config = dict(
    hidden_size=192,
    experts_per_token=3,
    d_expert=128,
    hidden_act='gelu',
    normalize_top_k=False,
    shared_expert_gate=True,
    init_std_router=0.0122,
    lr_router=0.000834,
    vocab_size=8192,
    tie_word_embeddings=False,
    optimizer='muon_variant',
    learning_rate=0.00795,
    beta1=0.9,
    max_steps=1858,
)
Below are experts of layer 4 (counted from 0) of a mixture-of-experts language model. Rows are named router (the router's row for the expert), up (a neuron's input weights, with its number) and show model dimensions 144-191. Each number is 128 + 24 x the weight over its row's rms, rounded and kept within 0 to 255. Numbers have three digits each.
Before each expert's rows: "mostly gets" lists some tokens that are sent to it at least half of the time; "comes after" lists some tokens at least twice as common just before its tokens as in all text. This comes from a sample of Wikipedia text that the model never trained on. Tokens count by the router's weight.

# expert 73
mostly gets: " they", " he", " she", " They", " It", " He"
comes after: ".", ",", " that", " where", " when", "\n\n"
router:142127131141119119109197043132131160156115147155118114150121157125124126146114099135112133126095099113134100151121095138173098140127064144127126
up5:151090135120137172151136085090134134148128166133116118162131096163120161143118141132113103109157133132119122173110158121123122166167124083139112
up6:129116099123147110098135092112116166162124118159114112150130137103157126109160149153201155100164116102126116116182142162118122094119084178102139
up7:121126143081106149108108137143161103103115124123133162144127099072090167176124101129127150143090152120157129111117114119136204132150174153157135
up8:181135106117121126121081122108166130119095113097100120142115141100134119126145122117102158115172116173120092143079155145169130091106101116119136
up9:127145129153126139134121134164104158115099096164099112133093181178127117138127145136131148080128152114113119123127125112142145109116105122093111
up10:138120094158110159156126133138162135137141107094142121107117134091112108178125148115122093113129108101126146134102120097125150124152131146107150
up11:117147123166144130166178089120120137133152096142137124110119133156128115164170123108133102097149108119108117166111126131122170155108088100117140

# expert 1
mostly gets: "\n", "\n\n", " (", "\n "
comes after: " |", ".", "=", ")", "|", " ="
router:112110121151114144132172115114116125100103115163119110154153135112118105147140060111138098126112153121138128127183119143137126094158122128138138
up5:168093125141133148134112139145083118080121128114140174089126099085126109171154092129123116116176109153142117143129159123149150116094122106088126
up6:143120119158132143163119133118157151150156150153131134148095140094090158128104087153101112138118124122129093180114164125178085122134087098134141
up7:171134170154092110104138152122097178088149111148124163110133096142140143136132099138103125137126114149119110082099144124127121152157120146130165
up8:093147108134150114127149120115090129121132077112101142135161124116152106121154126106092140119087116088124110129133167136134115114121146133158094
up9:090122103132125117154144165146155152115116128119139147144142090154128150057100135139147093166120100105147141129108126147157133107131142116105147
up10:088117101124144130118104153100152118112145138086106097135142127128108096128122169140136089139103103110102120107149156123128153151119151131103131
up11:177116098136112158154131109126103136142135107064164133121111108111125133135161143100121162096195135133141105112102105136152121146097126100111107

# expert 0
mostly gets: " McC", " pandemic", " removed", " institution", " season", " forced"
comes after: "  ", " 0", "%", ")", " —", " 1"
router:107149102148120130120133038166122125122131115139091112153147110135126136183118113093128116172111061124144088135109125135139109100120134080132111
up5:142102114101129156105157084167145112149091142143087136141175075119138125092111069146127133138151094113145152134104129117134165116106143134127093
up6:109111104151147126122110093196127140129123112160140191136120130137113147183115144141122122099126145127139125164142122138127082124119139134189134
up7:104111104104153152108138099144134140156115157094100105135109142134127100123103096163154127111143086086084070101129090130098124122172140128120128
up8:135129120149152133133107109146130166126134174096083163122167147126131084111136112101107121091140122132195153121068114139118180142136121084133177
up9:101138146152131112142132144113159156164134120134092141159133109145133149101087085116124125165087110123121114158167129100138090079162139100101137
up10:128112090094112152115093130130144118116123118146175143113141114135113131127125153158137107157156150118140171099120152108129094102148148114095082
up11:130143157120133102095123110108145089136146141116117095139120142192129113151124129145117128141111136166132111132106161127168134160127146096156148

# expert 78
mostly gets: "=", "Early", "See", "Senior", "He", "History"
comes after: "=", "\n\n", " =", "  ", "\n", " Year"
router:139163110115083139137154109142095102081116096156139162143152153112128052149126107095102123125143150087112112120180124132134135088096134139137116
up5:150162075125104128146141119154094133116124131141170171141120160130114133128115183109148131120137122117103138143148158105153121143135166090157110
up6:115108144121104139115122159120121100149130083121112116103131154142109164118102068146116121121140130124114151125143112160103185092140123128105129
up7:145113105080170128127152141123097145159133112125166127169117140151141117105128105111166142126120120132144092137127158122139128120126125107141120
up8:105150103143128107139136154112143161134136122134137130108094172109164147146095147128114154221128104086122124117145121127113139091140137143092100
up9:181140127093065157124155153133118130182127137090147106087080153144177128138121176083137132133144135098152130140124136125131118145098116127136124
up10:114123163139101134074146147095139156139142134132122116149119106159124114116116104134120130146132139148093109132149165123104105093096138119089110
up11:147107118108143143116104155142125141113134145109125130133160106146123161096111115135131067123131137131109114170125119096128137096144126095141144

# expert 79
mostly gets: " June", " October", " January", " December", " September", " March"
comes after: " (", " on", "born", ",", " 30", " 18"
router:103110125154153108138133095132117119080081134145098080115123121093109140150124107131130138144114112120148124155174111118102141105139137118128133
up0:072094166175104098132143133121097155148122107103114104136115160092182097116142101120134112139123076146127144138102130124120117119113125202091124
up1:158168105118096118148115096084160118159131092139140113133142113124116129128113142105141127093080091134123136133156129114084141117137136141150127
up2:113117115102048138127148132114152167098132167139108106101147139110142144150150106143159137138110103164128127190081147154111132119138119112133119
up3:145114131172127123147123090110109133147104115135121090132128103068115093146151107161157141182134133155136154111135109134122144108115097101140139
up4:135146117132157132143069100139085122131154084103128151143146164091134135105061110124122139103128154133134107119140159177124146103134102112122165
up5:181145139151135126137109085093116183153122128120136145147147096093105139115103144146135179123091139160121136111127162085208136154106129121084095
up6:115127104142136087133150073108158169114098147128081072131123132173119084098124105118120187106121156122149143130149076135140102105172122106125134

# expert 69
mostly gets: "Career", " Apps", " Loss", "Personal", "Awards", "See"
comes after: "=", "See", " =", " also", " See", " career"
router:115132136129133146155134113115103137121121109147097082176121145075129072158114136119088120154141112083124113120130096150092117087111112153128115
up5:150127126084130157123141104152143109150164124165138122120164108119120129110110129122083150138151137145138094109104089188144090126120163115160113
up6:120110164099119133125112114152111131122114194127132105154150131172072089099085152119153137147157103130078145146147122116083111142145079161134097
up7:109101135136089104176142091155101129118128156108111161139083112145134131143129113144124113132145121090164152156124125151137155135115135156111106
up8:130190143150141157081147104157160110121129139146136109131125134132100088138139113132129128087158068086176174113162147157132070152086120122139105
up9:144188131113114105151153119133130160120130165086141133154141124097145132122147142099120150045159126086115129144165100145147113143149102140122127
up10:106178122119132135103105153151097126133126106138145099144122068132178153132119110175104161152130073134148052104155122112135122128159065104149122
up11:160149078114134140120103074113133141129129148163141176148137133115138097059109125122114060122081124114177087171146116110104139157108140163071103

# expert 7
mostly gets: "\n", "\n\n", "\n ", " Mc", "\n   ", " refers"
comes after: ".", " |", "=", ")", "|", " ="
router:093147136131078138129131103147115110117107149141111122144156125142095122144157078105120100146137116118128140151177092151129116082150121126129151
up5:110186138152119106174135139129141138108131116140122118139131090105101121117121128107112126135109138098120090135116088131146160122105123168110144
up6:148107104117092137158159086139098138140106167100118131137118142118113139147157144098168118094086116123114162159153147138123089146133142122119100
up7:118136102165126165148129103131102103088162138133124146177154157142154085111102089145110093124092100111123108127107107144130162117139095096140102
up8:143127086130155165105129131134144131105141133111132134173103223133118119146118079131152165122099095128136088155124120114111145143111127100084120
up9:151139135117123120086154132130122100089133145128118111160171129116193110112145147135116162190097126126154134150166154136093143125151110138144097
up10:124110141109122087115124143105080093078155139113109137149113112173115124102124101118081105114115068146142133143093133119142130113092138072109160
up11:136103125131140184096133133121154107127127151128133143098112115109155124102180118173143155130141146080092128151143127092119114128089140130120113

# expert 62
mostly gets: " counter", " over", "/", "-", "の", "Over"
comes after: "\n", " non", " al", " anti", "o", " self"
router:129185109165144148140143129133125112133118146153120102122120131089169132125156088121100138131083116117138120133141170127121071145120128144134133
up0:107129101113121140067117120107165140095123148116110129148135160150108127125100110105120096134129118125144069139130147079130142140127127156147143
up1:116108118143094128125124141163145097167159112159135128123142158140136122142125119129163139143093132134129097167116103128090117125065093155121138
up2:144154102120132092103142126139153133076100143124155135157124148138158123120148159122115162111157117138126153138130178098058100119111115109103149
up3:138117108123156128089109155107153096140112115137136129140113187152162161162172115105100121162175145131135176113162133088135095168142116136158137
up4:146152145078141146150138099141121147091151118129140119116137135100186125099149123090106151129132099122137114101125143157101133151101142083119150
up5:114135111165069145114168170137156127102141114128133105115114143111138140132142110124123172155140134093074148130153101098165100155101097137157116
up6:147093130119150106140156085153097123149133130139103115121157134126115099152106125090098141095154135128123140136136151152117117108126115166131127

# expert 41
mostly gets: "The", " each", "the", " Each", " the", " Holy"
comes after: " of", " in", " to", " for", " from", "\n\n"
router:141101096123102131107152082131060122155107125110140165131141130151120115137130104085133122134102131104097105126172126108103143109102060106111108
up0:133121092104142144138148152134148148115124128136116103179117126119146100104131071102102131131124149141175130110161156162101106120163139130131157
up1:135128163130162109111162137116139091117118105169119142106130120134112119104132147094118094102117101103127098114161126139129171119150107110167165
up2:151130116147114150124128127103108147133136142149159119147097108135161124146166110145159120137121149094086144062153114120137157122123123128118120
up3:123128119136150138107156118097096148147116128121136087083117123117100142122143104135126098087115104125134127147123179129167090145109141117139138
up4:185138122129118134158108098117127152133145159115161151132137129143142124100115138162130138213155147096152165150133137142141113110133139120102112
up5:155121074115101118122132153117123107197096128126113145122140104173113091116150172110092127143131112073138098100146130104113140131128120135099129
up6:091123103094148143171148157131130123155135128116081114153119084134162163128143110155102122130112108114095124094128161108114117125129118130155143

# expert 67
mostly gets: "=", "See", "Early", " Its", "Background", " ±"
comes after: "=", "\n\n", " =", "  ", "See", " also"
router:153132127140086166138142116103070115068118107136133125135181135113136090182111133066097123115126136100132103147167117156149102122150122150158129
up5:140152135145110116152162150146116105129115139112083120150093130108114094154115157119116125133111128133116107161149172136112150151094134139150100
up6:167126135122117137138126150128093136138153099144155145114119172142151109125149162075139135140099086100118114115128138170110128139111137108143135
up7:099166123157116124142133125105074117123119135155160129163144157120099152135137135157111097128153112133122140117125164134096102157164120090141116
up8:138131096114125111112163137118136122099124114133127123149143118155155120127099093112131097144103130136117142115151145085150117109136136125153117
up9:145125131084088155155111132139106114089170137157113108114132165152134096117100118133157085139120114124086112115104090107128113114124150119144149
up10:142119113133155115106136116126156152088145103109121125108142141122101150151106124092120112114140130137124125131155115136141135112093085113128137
up11:176143141152125140126108138080154138074102113112147100141153184098144124161106137130121134118095115149161183111138150140107151150101118162148094

# expert 74
mostly gets: " in", " In", " February", " April", "In", " during"
comes after: ".", "s", "\n\n", "ed", " in", " born"
router:131139133156124149116151089149080111079135165127112139112102155135130133158108125120124118161118128143113118154138109108124051107159140135095112
up5:125139117157168090107160155124158102094155120127132133084154131137170144132069173128082123166091117115128149151167106117095140107116120106155139
up6:118140113139155147133082099140108160162177097138087130095113140122091110168126120090111168127132133111077189139134169144142115098097121131128159
up7:166138140161086103123092109135131157146120120155134124142146092113101152142161154134137169126110117165138115111112146149098126127089174134165135
up8:113134089111062150104163188168103113112147123122134119137149120142127108156116138112127126175137137186105098109141097126127136126079133119152114
up9:086150095165110106121124139129135134119144158127093125101177146129090161094160088088147073108109099102095135119131137150143089139132124118150156
up10:093127139133113093090163095144151101166109143129144146128142155126101149129144130103089111135094152123100186164088118095104086106111127180105146
up11:131125103100119101145123126153121124099136087136169139141152139147170126128142144107153137151108142110122149118140152166131115116130123104134128

# expert 55
mostly gets: " Genus", " Clade", "idae", " Animalia", " Phylum", " Binomial"
comes after: "-", ":", " Clade", " Order", " Kingdom", " Phylum"
router:127163104127129152106122116102109156102137170150108136159146155138134113117110121138132153152115144130120051153149093127125119089111128075138150
up5:157168137142086137100122104110123136115163153108115089141123170077109139082155118133163141139151098123120161122104142104127141117145132126134130
up6:109137107124154137139121131177143146104126104139144158134103156139121134099081105160085149096124155148114114142106139089114095083108110098142083
up7:101117132186133139134141166118107113136139128141072129148098141097131104167088101129112112138110159079135117129139112131123158096112096087125145
up8:125114104120049134152153124152090163116120149137128144181141119092089081096092090153112146129121137134132126159163116152153157170107125135131168
up9:167100140124136148118123128135120132102153145113086149135124147135133126128121125096146180137133090108112111121135135139140109098097101107126075
up10:069137104097168135106109129152118120147108169144119104104073181148133097101156119149130151152108140141138095105142100121160129111158152116126152
up11:152144068178148149107112108160153101139112128153143113132154136104090112116124128105116141115096113154116109149161105099142116127099086105101120

# expert 58
mostly gets: " MPC", " r", " Sir", " LINEAR", " bur", " ESP"
comes after: " |", " Challenge", "|", "ä", " Ap", ";"
router:115176114153138133096135114163119138114090150139131105161087154133117134137159109099109108131133043135152116108133135153129121129129165052104151
up5:136122166157170083158097150136134142136111130118114101129139157105118146135150103132129111141115168168126100147173119104119121153168137090133168
up6:096146094170177152124128114125131147112130125148099133115125179172113134162129152088113124095098129082155090119078132155163152134107130136137168
up7:126134137113134167125145100116137127117087145146110135168132139143095129134113133102124104158149090101152122118136158142110108092156168112084118
up8:145115123138127122134110158085134130152154094113132068129107105109122139114161128148118121122164124145116078107216159179147113129131104098123162
up9:124136128107116117110173115142086151155127118137092118132141164095093123110135158145129126092072117118171101082165097125133117135139117125147102
up10:110144163166148153117111100116109091154109163126123083116131141145121118127158143139073141160131098147108099119155051107132161152103129097116117
up11:111139111172127129101148097133117128149136179138116116140145095114200154132168111115126131127130114141090080105148111121123089128154148120129111